Weights of a small mixture-of-experts language model, trained from scratch on English Wikipedia.
Size: width 224, vocabulary 4096.
Below are experts of layer 6 (counted from 0) of a mixture-of-experts language model. Rows are named router (the router's row for the expert) and show model dimensions 0-223. Each number is 50 + 10 x the weight over its row's rms, rounded and kept within 0 to 99.
After each expert's rows: "mostly gets" lists some tokens that are sent to it at least half of the time; "comes before" lists some tokens at least twice as common just after its tokens as in all text. This comes from a sample of Wikipedia text that the model never trained on. Tokens count by the router's weight.

# expert 48
router:68 49 70 34 43 55 38 66 53 48 51 46 62 41 67 38 52 47 66 62 56 55 55 59 52 33 59 72 54 49 48 50 71 58 68 52 41 42 49 30 35 61 33 43 52 39 55 63 37 48 56 59 37 48 54 58 42 43 37 51 59 59 63 69 45 45 36 46 58 41 53 56 46 39 62 60 38 59 42 62 62 33 38 48 66 51 41 41 63 39 48 59 61 33 54 44 37 63 60 47 49 46 45 66 59 55 53 68 48 60 38 47 41 39 43 40 51 47 50 54 66 59 37 43 61 47 55 51 68 65 41 60 36 50 49 51 59 42 50 57 38 49 29 58 56 43 64 55 51 23 52 67 46 39 66 42 51 44 47 51 60 44 44 38 46 40 52 59 46 49 47 38 42 61 52 45 46 36 52 35 42 55 49 54 32 43 48 47 64 44 66 43 36 51 66 58 41 50 62 65 36 61 43 49 44 51 54 50 45 51 40 37 63 46 43 58 70 55 38 43 39 46 26 59
mostly gets: " votes", " work", " pain", " collection", " book", " died"
comes before: " of", " in", ",", "ing", "ed", "s"

# expert 56
router:46 60 60 54 47 36 40 58 46 39 38 65 34 33 59 74 62 49 46 66 46 39 54 41 36 63 33 52 63 70 35 60 54 53 43 49 40 60 42 56 42 45 57 42 39 49 54 49 61 51 44 51 66 34 52 54 50 32 56 60 47 64 45 33 56 48 66 45 55 44 42 46 51 49 52 28 61 52 50 59 27 39 45 35 46 45 33 52 45 34 57 39 56 39 60 65 46 38 32 61 57 46 60 44 65 58 49 53 39 47 66 52 65 36 56 45 58 41 39 60 62 51 69 60 49 52 57 47 57 41 55 46 40 50 42 37 62 43 44 37 42 36 43 50 61 32 37 67 43 62 55 47 24 51 67 38 53 54 55 51 56 60 44 52 63 35 45 39 59 47 58 50 44 57 59 61 62 40 42 52 45 62 39 38 65 50 63 40 39 37 44 51 61 51 39 45 70 63 66 45 39 62 47 48 62 43 55 63 54 68 57 68 53 48 44 44 47 49 53 42 41 45 48 57
mostly gets: " Succeeded", " same", " of"
comes before: " the", "0", " |", "-", "1", "2"

# expert 5
router:52 54 50 51 40 33 39 58 61 46 50 39 58 52 56 60 53 67 45 63 49 37 50 32 39 52 37 61 57 55 43 58 55 54 63 51 32 53 46 52 53 65 48 41 51 46 45 53 39 45 56 54 71 51 53 59 45 45 53 53 53 69 39 39 73 46 69 34 61 45 45 39 37 48 48 32 38 51 46 56 47 53 46 49 42 39 41 42 47 66 66 37 48 47 26 58 40 27 48 49 41 47 60 63 52 53 38 58 49 52 66 53 53 43 59 53 56 41 41 61 57 33 68 53 44 49 67 43 49 44 56 33 50 65 58 45 63 60 50 38 50 44 37 46 67 37 54 65 47 65 70 37 33 46 52 26 73 43 28 41 59 55 63 60 60 41 61 40 54 24 54 55 33 38 49 44 61 53 55 56 50 55 56 32 41 37 46 41 61 45 33 50 58 64 47 49 54 48 54 46 61 47 50 35 57 49 51 54 59 50 73 61 63 60 56 42 42 49 53 40 42 53 61 42
mostly gets: " among", " many", " during", " es", " around", " about"
comes before: " the", "9", "8", " a", "7", " his"

# expert 3
router:44 43 59 64 47 35 65 48 40 51 65 57 38 59 56 61 72 47 51 58 46 39 37 38 26 57 42 47 55 65 49 43 48 47 40 51 51 69 60 45 37 69 55 67 57 61 46 52 37 64 53 40 65 45 60 45 48 52 26 51 49 50 48 56 54 41 47 61 57 56 59 61 51 58 61 44 58 43 66 61 51 45 54 56 44 56 42 41 47 53 69 44 61 69 50 60 64 37 59 58 32 48 37 47 67 53 73 40 62 48 52 43 38 45 57 36 55 46 56 60 53 48 51 50 46 39 52 53 44 46 51 52 64 56 34 34 48 49 48 52 78 34 41 42 46 37 43 55 42 65 44 38 41 52 52 57 70 26 47 54 61 49 42 44 50 41 41 40 43 54 44 40 48 49 65 48 43 38 44 67 53 47 60 69 45 72 41 42 59 62 44 58 44 55 43 47 40 49 33 47 35 61 45 35 45 38 34 38 61 49 43 68 64 38 43 33 38 51 64 40 44 47 59 53
mostly gets: " During", "pite", " After", " after", " during", "After"
comes before: " the", " a", " his", " to", "|", " their"

# expert 23
router:41 53 43 60 45 45 62 56 53 44 36 40 50 51 63 39 39 56 50 63 71 54 62 54 36 52 42 69 49 53 50 51 63 54 46 33 34 51 48 58 54 49 43 46 41 31 38 58 67 49 48 45 56 43 64 59 60 47 61 56 44 48 47 39 64 60 59 43 65 38 70 46 42 44 47 44 47 40 40 39 50 56 54 44 34 56 41 33 38 49 56 44 60 37 47 62 45 35 36 29 37 59 52 56 44 64 50 69 34 47 47 38 50 51 68 46 51 52 52 56 62 50 62 64 55 48 42 48 56 68 62 44 58 69 51 43 57 57 34 50 41 45 55 38 60 51 48 59 49 61 43 43 55 46 51 33 64 52 48 60 58 57 69 57 37 37 48 55 58 42 35 34 38 49 58 61 61 39 67 67 43 44 45 32 35 24 61 45 42 60 60 54 47 74 56 63 30 50 53 31 61 51 43 41 42 38 53 77 55 47 45 67 71 53 56 43 59 56 52 49 47 54 50 45
mostly gets: " Represent", " FW", " MF", "AR", " president", " CO"
comes before: " ", " |", "%", " Liberal", " Democratic", "8"

# expert 2
router:40 61 52 63 54 55 41 53 62 46 45 53 51 60 57 51 48 47 45 55 65 58 46 27 40 43 44 47 74 41 44 63 51 59 52 54 46 62 50 63 57 54 64 44 31 64 44 47 53 44 53 58 69 59 54 54 49 57 48 55 41 59 50 42 58 47 67 42 63 47 54 46 49 34 57 35 47 52 40 53 47 39 40 33 44 51 38 39 30 50 46 55 57 40 57 40 48 43 45 42 35 41 61 52 58 61 41 51 44 48 56 42 38 39 70 50 59 46 42 35 70 48 67 59 51 40 63 45 54 38 57 35 48 64 41 30 68 37 46 40 41 50 52 46 68 45 62 62 47 62 41 65 23 36 65 34 52 56 51 51 51 60 54 65 59 25 57 36 50 38 31 52 26 61 59 63 52 36 52 50 50 56 45 25 53 46 34 44 48 45 40 44 53 50 59 45 49 52 63 55 50 69 32 53 55 49 59 57 62 61 59 56 62 45 54 51 53 59 59 35 67 52 33 44
mostly gets: "_", "76", " '", "51", "52", "56"
comes before: " ", " |", ".", " |\n", ";", "–"

# expert 22
router:56 54 60 42 35 32 55 34 59 40 40 46 45 57 65 49 43 55 43 67 53 60 33 43 40 42 41 38 56 42 48 49 40 37 59 44 48 45 38 52 58 38 61 40 38 45 39 37 75 40 42 49 42 62 54 58 57 41 38 50 51 59 36 50 62 59 58 60 51 55 57 57 46 38 45 42 54 62 33 49 66 49 62 58 59 51 40 39 49 47 51 38 34 44 48 43 45 58 32 60 44 49 59 30 40 62 48 56 64 45 73 49 63 39 51 63 60 53 36 44 65 51 65 57 57 47 54 66 66 45 46 62 33 67 47 37 47 52 59 45 48 62 37 64 55 61 51 51 42 47 40 47 45 57 41 37 34 35 53 54 62 37 42 54 65 50 67 35 51 37 52 52 62 44 28 52 55 40 58 36 57 51 37 48 46 43 42 41 43 69 55 52 45 37 38 62 49 43 22 68 35 45 49 44 47 41 39 42 60 65 34 64 48 38 45 54 60 60 61 53 58 43 63 39
mostly gets: "\",", ",\"", "—", "),", ",", ".,"
comes before: " and", " but", " which", " the", " he", " who"

# expert 20
router:40 66 58 57 60 38 56 43 33 53 47 43 53 53 56 57 37 51 26 58 44 43 43 58 49 55 36 51 67 45 41 51 45 33 60 48 42 52 27 46 60 37 46 49 39 38 62 32 64 40 50 41 54 36 44 70 47 31 52 59 37 47 57 38 64 52 68 37 53 50 62 45 31 48 37 36 68 71 33 61 38 48 52 51 42 43 56 45 44 50 53 39 57 53 45 56 52 33 62 62 59 51 53 32 46 55 34 48 45 58 71 41 53 37 36 43 52 53 61 52 57 40 56 52 61 41 59 45 45 64 51 48 48 67 67 43 68 37 49 37 47 50 42 44 57 35 59 63 41 59 47 41 36 54 65 57 59 62 35 47 68 62 45 48 58 33 54 39 59 44 43 41 51 41 57 43 51 43 57 63 44 62 39 44 40 55 70 52 39 57 56 49 63 40 38 60 68 36 66 34 58 36 53 64 43 43 55 60 49 51 39 43 56 40 60 54 56 65 50 49 51 58 61 40
mostly gets: "-", "   ", "==="
comes before: " ", " \"", " S", " N", " B", " Born"

# expert 38
router:70 54 45 41 40 30 49 52 32 45 59 50 46 42 53 43 37 66 31 69 48 64 33 37 51 41 40 46 36 45 52 44 50 48 47 62 48 48 61 34 62 26 65 50 40 52 29 49 61 42 39 54 53 51 61 55 67 46 60 68 45 59 40 46 52 57 60 39 58 66 60 59 48 42 41 52 57 66 52 56 55 51 40 62 53 51 44 42 51 49 54 39 43 52 52 51 43 47 43 46 46 40 40 41 33 31 43 57 61 44 57 46 55 38 42 36 58 60 30 34 62 52 58 63 49 59 58 65 47 34 53 53 43 50 54 39 55 43 50 32 47 46 42 65 55 68 36 35 41 55 46 57 46 67 61 37 35 41 57 42 68 31 49 70 57 46 59 45 56 40 43 49 64 59 29 43 46 45 46 43 54 48 40 59 52 47 46 57 48 67 61 58 48 40 38 68 40 40 37 65 51 38 69 64 51 46 35 52 49 60 39 59 62 44 47 71 44 66 55 53 53 45 54 36
mostly gets: "\".", "\",", ".\"", ",\"", "”", ".,"
comes before: " The", " In", " He", " It", " and", " This"

# expert 50
router:36 54 49 45 64 58 41 45 52 45 40 37 54 44 40 62 46 47 48 50 49 59 44 53 51 31 39 61 44 37 55 60 49 47 48 40 49 66 54 48 53 62 29 42 59 63 39 57 41 55 60 49 55 42 67 51 47 37 48 58 44 44 62 33 62 65 57 58 51 48 55 39 32 37 45 52 31 58 52 66 53 45 33 55 57 57 51 36 48 41 47 46 36 44 58 47 38 44 52 27 43 31 46 68 39 56 47 72 42 57 55 40 62 58 27 60 53 36 53 43 52 59 51 41 44 62 46 39 43 53 52 23 52 53 34 45 57 50 41 70 49 70 51 59 55 40 42 64 57 63 49 42 52 45 53 53 60 42 77 67 49 56 59 51 55 36 53 40 47 71 43 43 49 45 60 53 55 38 73 58 47 37 46 45 59 55 55 47 69 58 61 47 53 43 50 79 60 48 42 47 44 52 44 59 33 61 52 61 61 58 26 48 43 35 51 56 62 65 58 43 42 64 43 53
mostly gets: " which", "stitu", " inj", " cent", " that", "irst"
comes before: " ", " Candidate", "|", " %", " Votes", " ±"

# expert 31
router:39 39 42 53 25 41 39 42 62 58 50 49 50 62 52 45 46 54 48 51 56 42 50 32 41 49 50 56 49 49 44 37 49 53 44 37 43 63 80 51 59 55 71 47 47 45 48 48 44 44 57 36 64 69 63 52 63 47 43 60 44 33 46 55 35 60 63 41 55 50 44 41 45 44 53 66 31 58 59 62 27 41 45 52 39 57 36 45 37 44 50 41 65 51 74 43 49 51 42 54 38 41 41 60 74 47 51 63 62 42 54 37 39 39 61 57 62 46 54 53 59 46 60 67 54 56 51 64 33 44 59 52 67 49 54 41 42 48 42 65 43 47 48 55 39 64 50 62 39 62 56 43 46 41 49 46 72 32 42 51 58 62 47 54 64 43 43 36 67 45 39 45 39 64 56 55 45 54 44 54 47 52 43 49 62 44 56 39 52 49 48 43 66 74 38 59 26 62 37 46 39 61 41 47 46 47 33 48 49 67 48 69 55 44 32 49 51 56 57 40 40 35 67 48
mostly gets: "',", " –;", "--", " +", " USA", " ENG"
comes before: " ", " |", "|", "',", " /", " —;"

# expert 6
router:51 43 48 45 67 52 39 44 64 36 45 42 52 33 57 44 30 58 53 38 50 59 50 48 50 49 42 43 48 47 35 57 70 28 46 46 31 44 48 52 59 37 54 43 42 29 54 59 57 46 34 57 43 37 36 66 49 52 76 61 56 51 60 58 65 55 52 38 44 35 41 38 50 51 48 47 57 64 69 60 46 49 53 51 63 38 34 58 45 61 56 46 58 54 54 41 48 45 56 50 56 32 49 40 50 65 37 59 28 50 59 45 59 57 59 47 53 49 42 31 62 31 65 41 62 48 54 62 55 68 55 41 40 55 48 52 52 52 38 53 60 39 62 54 55 67 45 53 50 55 70 50 69 61 66 52 58 48 45 45 53 46 44 63 76 45 61 44 36 45 40 37 57 35 51 52 76 54 46 41 49 54 34 49 50 36 58 56 50 46 37 37 61 55 63 64 63 49 59 38 54 44 47 45 37 54 62 60 53 63 58 40 50 57 33 65 43 42 46 67 44 53 74 51
mostly gets: "#", " published", " edition", " written", " Preceded", " directed"
comes before: "-", " by", ")\n", ":", ")", "\n"

# expert 40
router:44 63 69 60 45 47 27 64 51 39 51 41 41 46 52 53 45 55 31 54 56 55 48 46 51 50 63 66 46 45 47 75 53 38 39 28 40 58 65 58 57 54 35 45 27 49 45 51 53 43 55 38 56 45 38 45 51 55 64 57 54 64 59 59 45 44 55 26 67 52 53 26 68 45 52 40 42 63 46 71 37 34 61 39 44 32 49 40 43 66 56 40 49 31 59 34 38 44 58 54 64 54 66 56 58 52 39 61 43 40 49 35 49 51 67 55 59 44 56 53 66 48 65 56 51 41 41 54 52 54 42 56 48 52 58 32 53 36 55 45 60 58 63 50 66 46 61 64 57 42 61 64 37 45 68 44 48 71 43 50 47 51 42 64 33 46 40 46 43 34 55 51 42 67 53 55 59 50 58 49 33 63 42 42 39 38 49 53 54 40 41 58 50 57 68 52 47 54 61 37 42 54 40 62 55 38 51 48 46 53 59 65 47 53 35 38 56 55 43 38 33 48 55 57
mostly gets: "artment", " law", " Government", " Airport", " Court", " Museum"
comes before: ",", " of", " was", " in", ".", " ("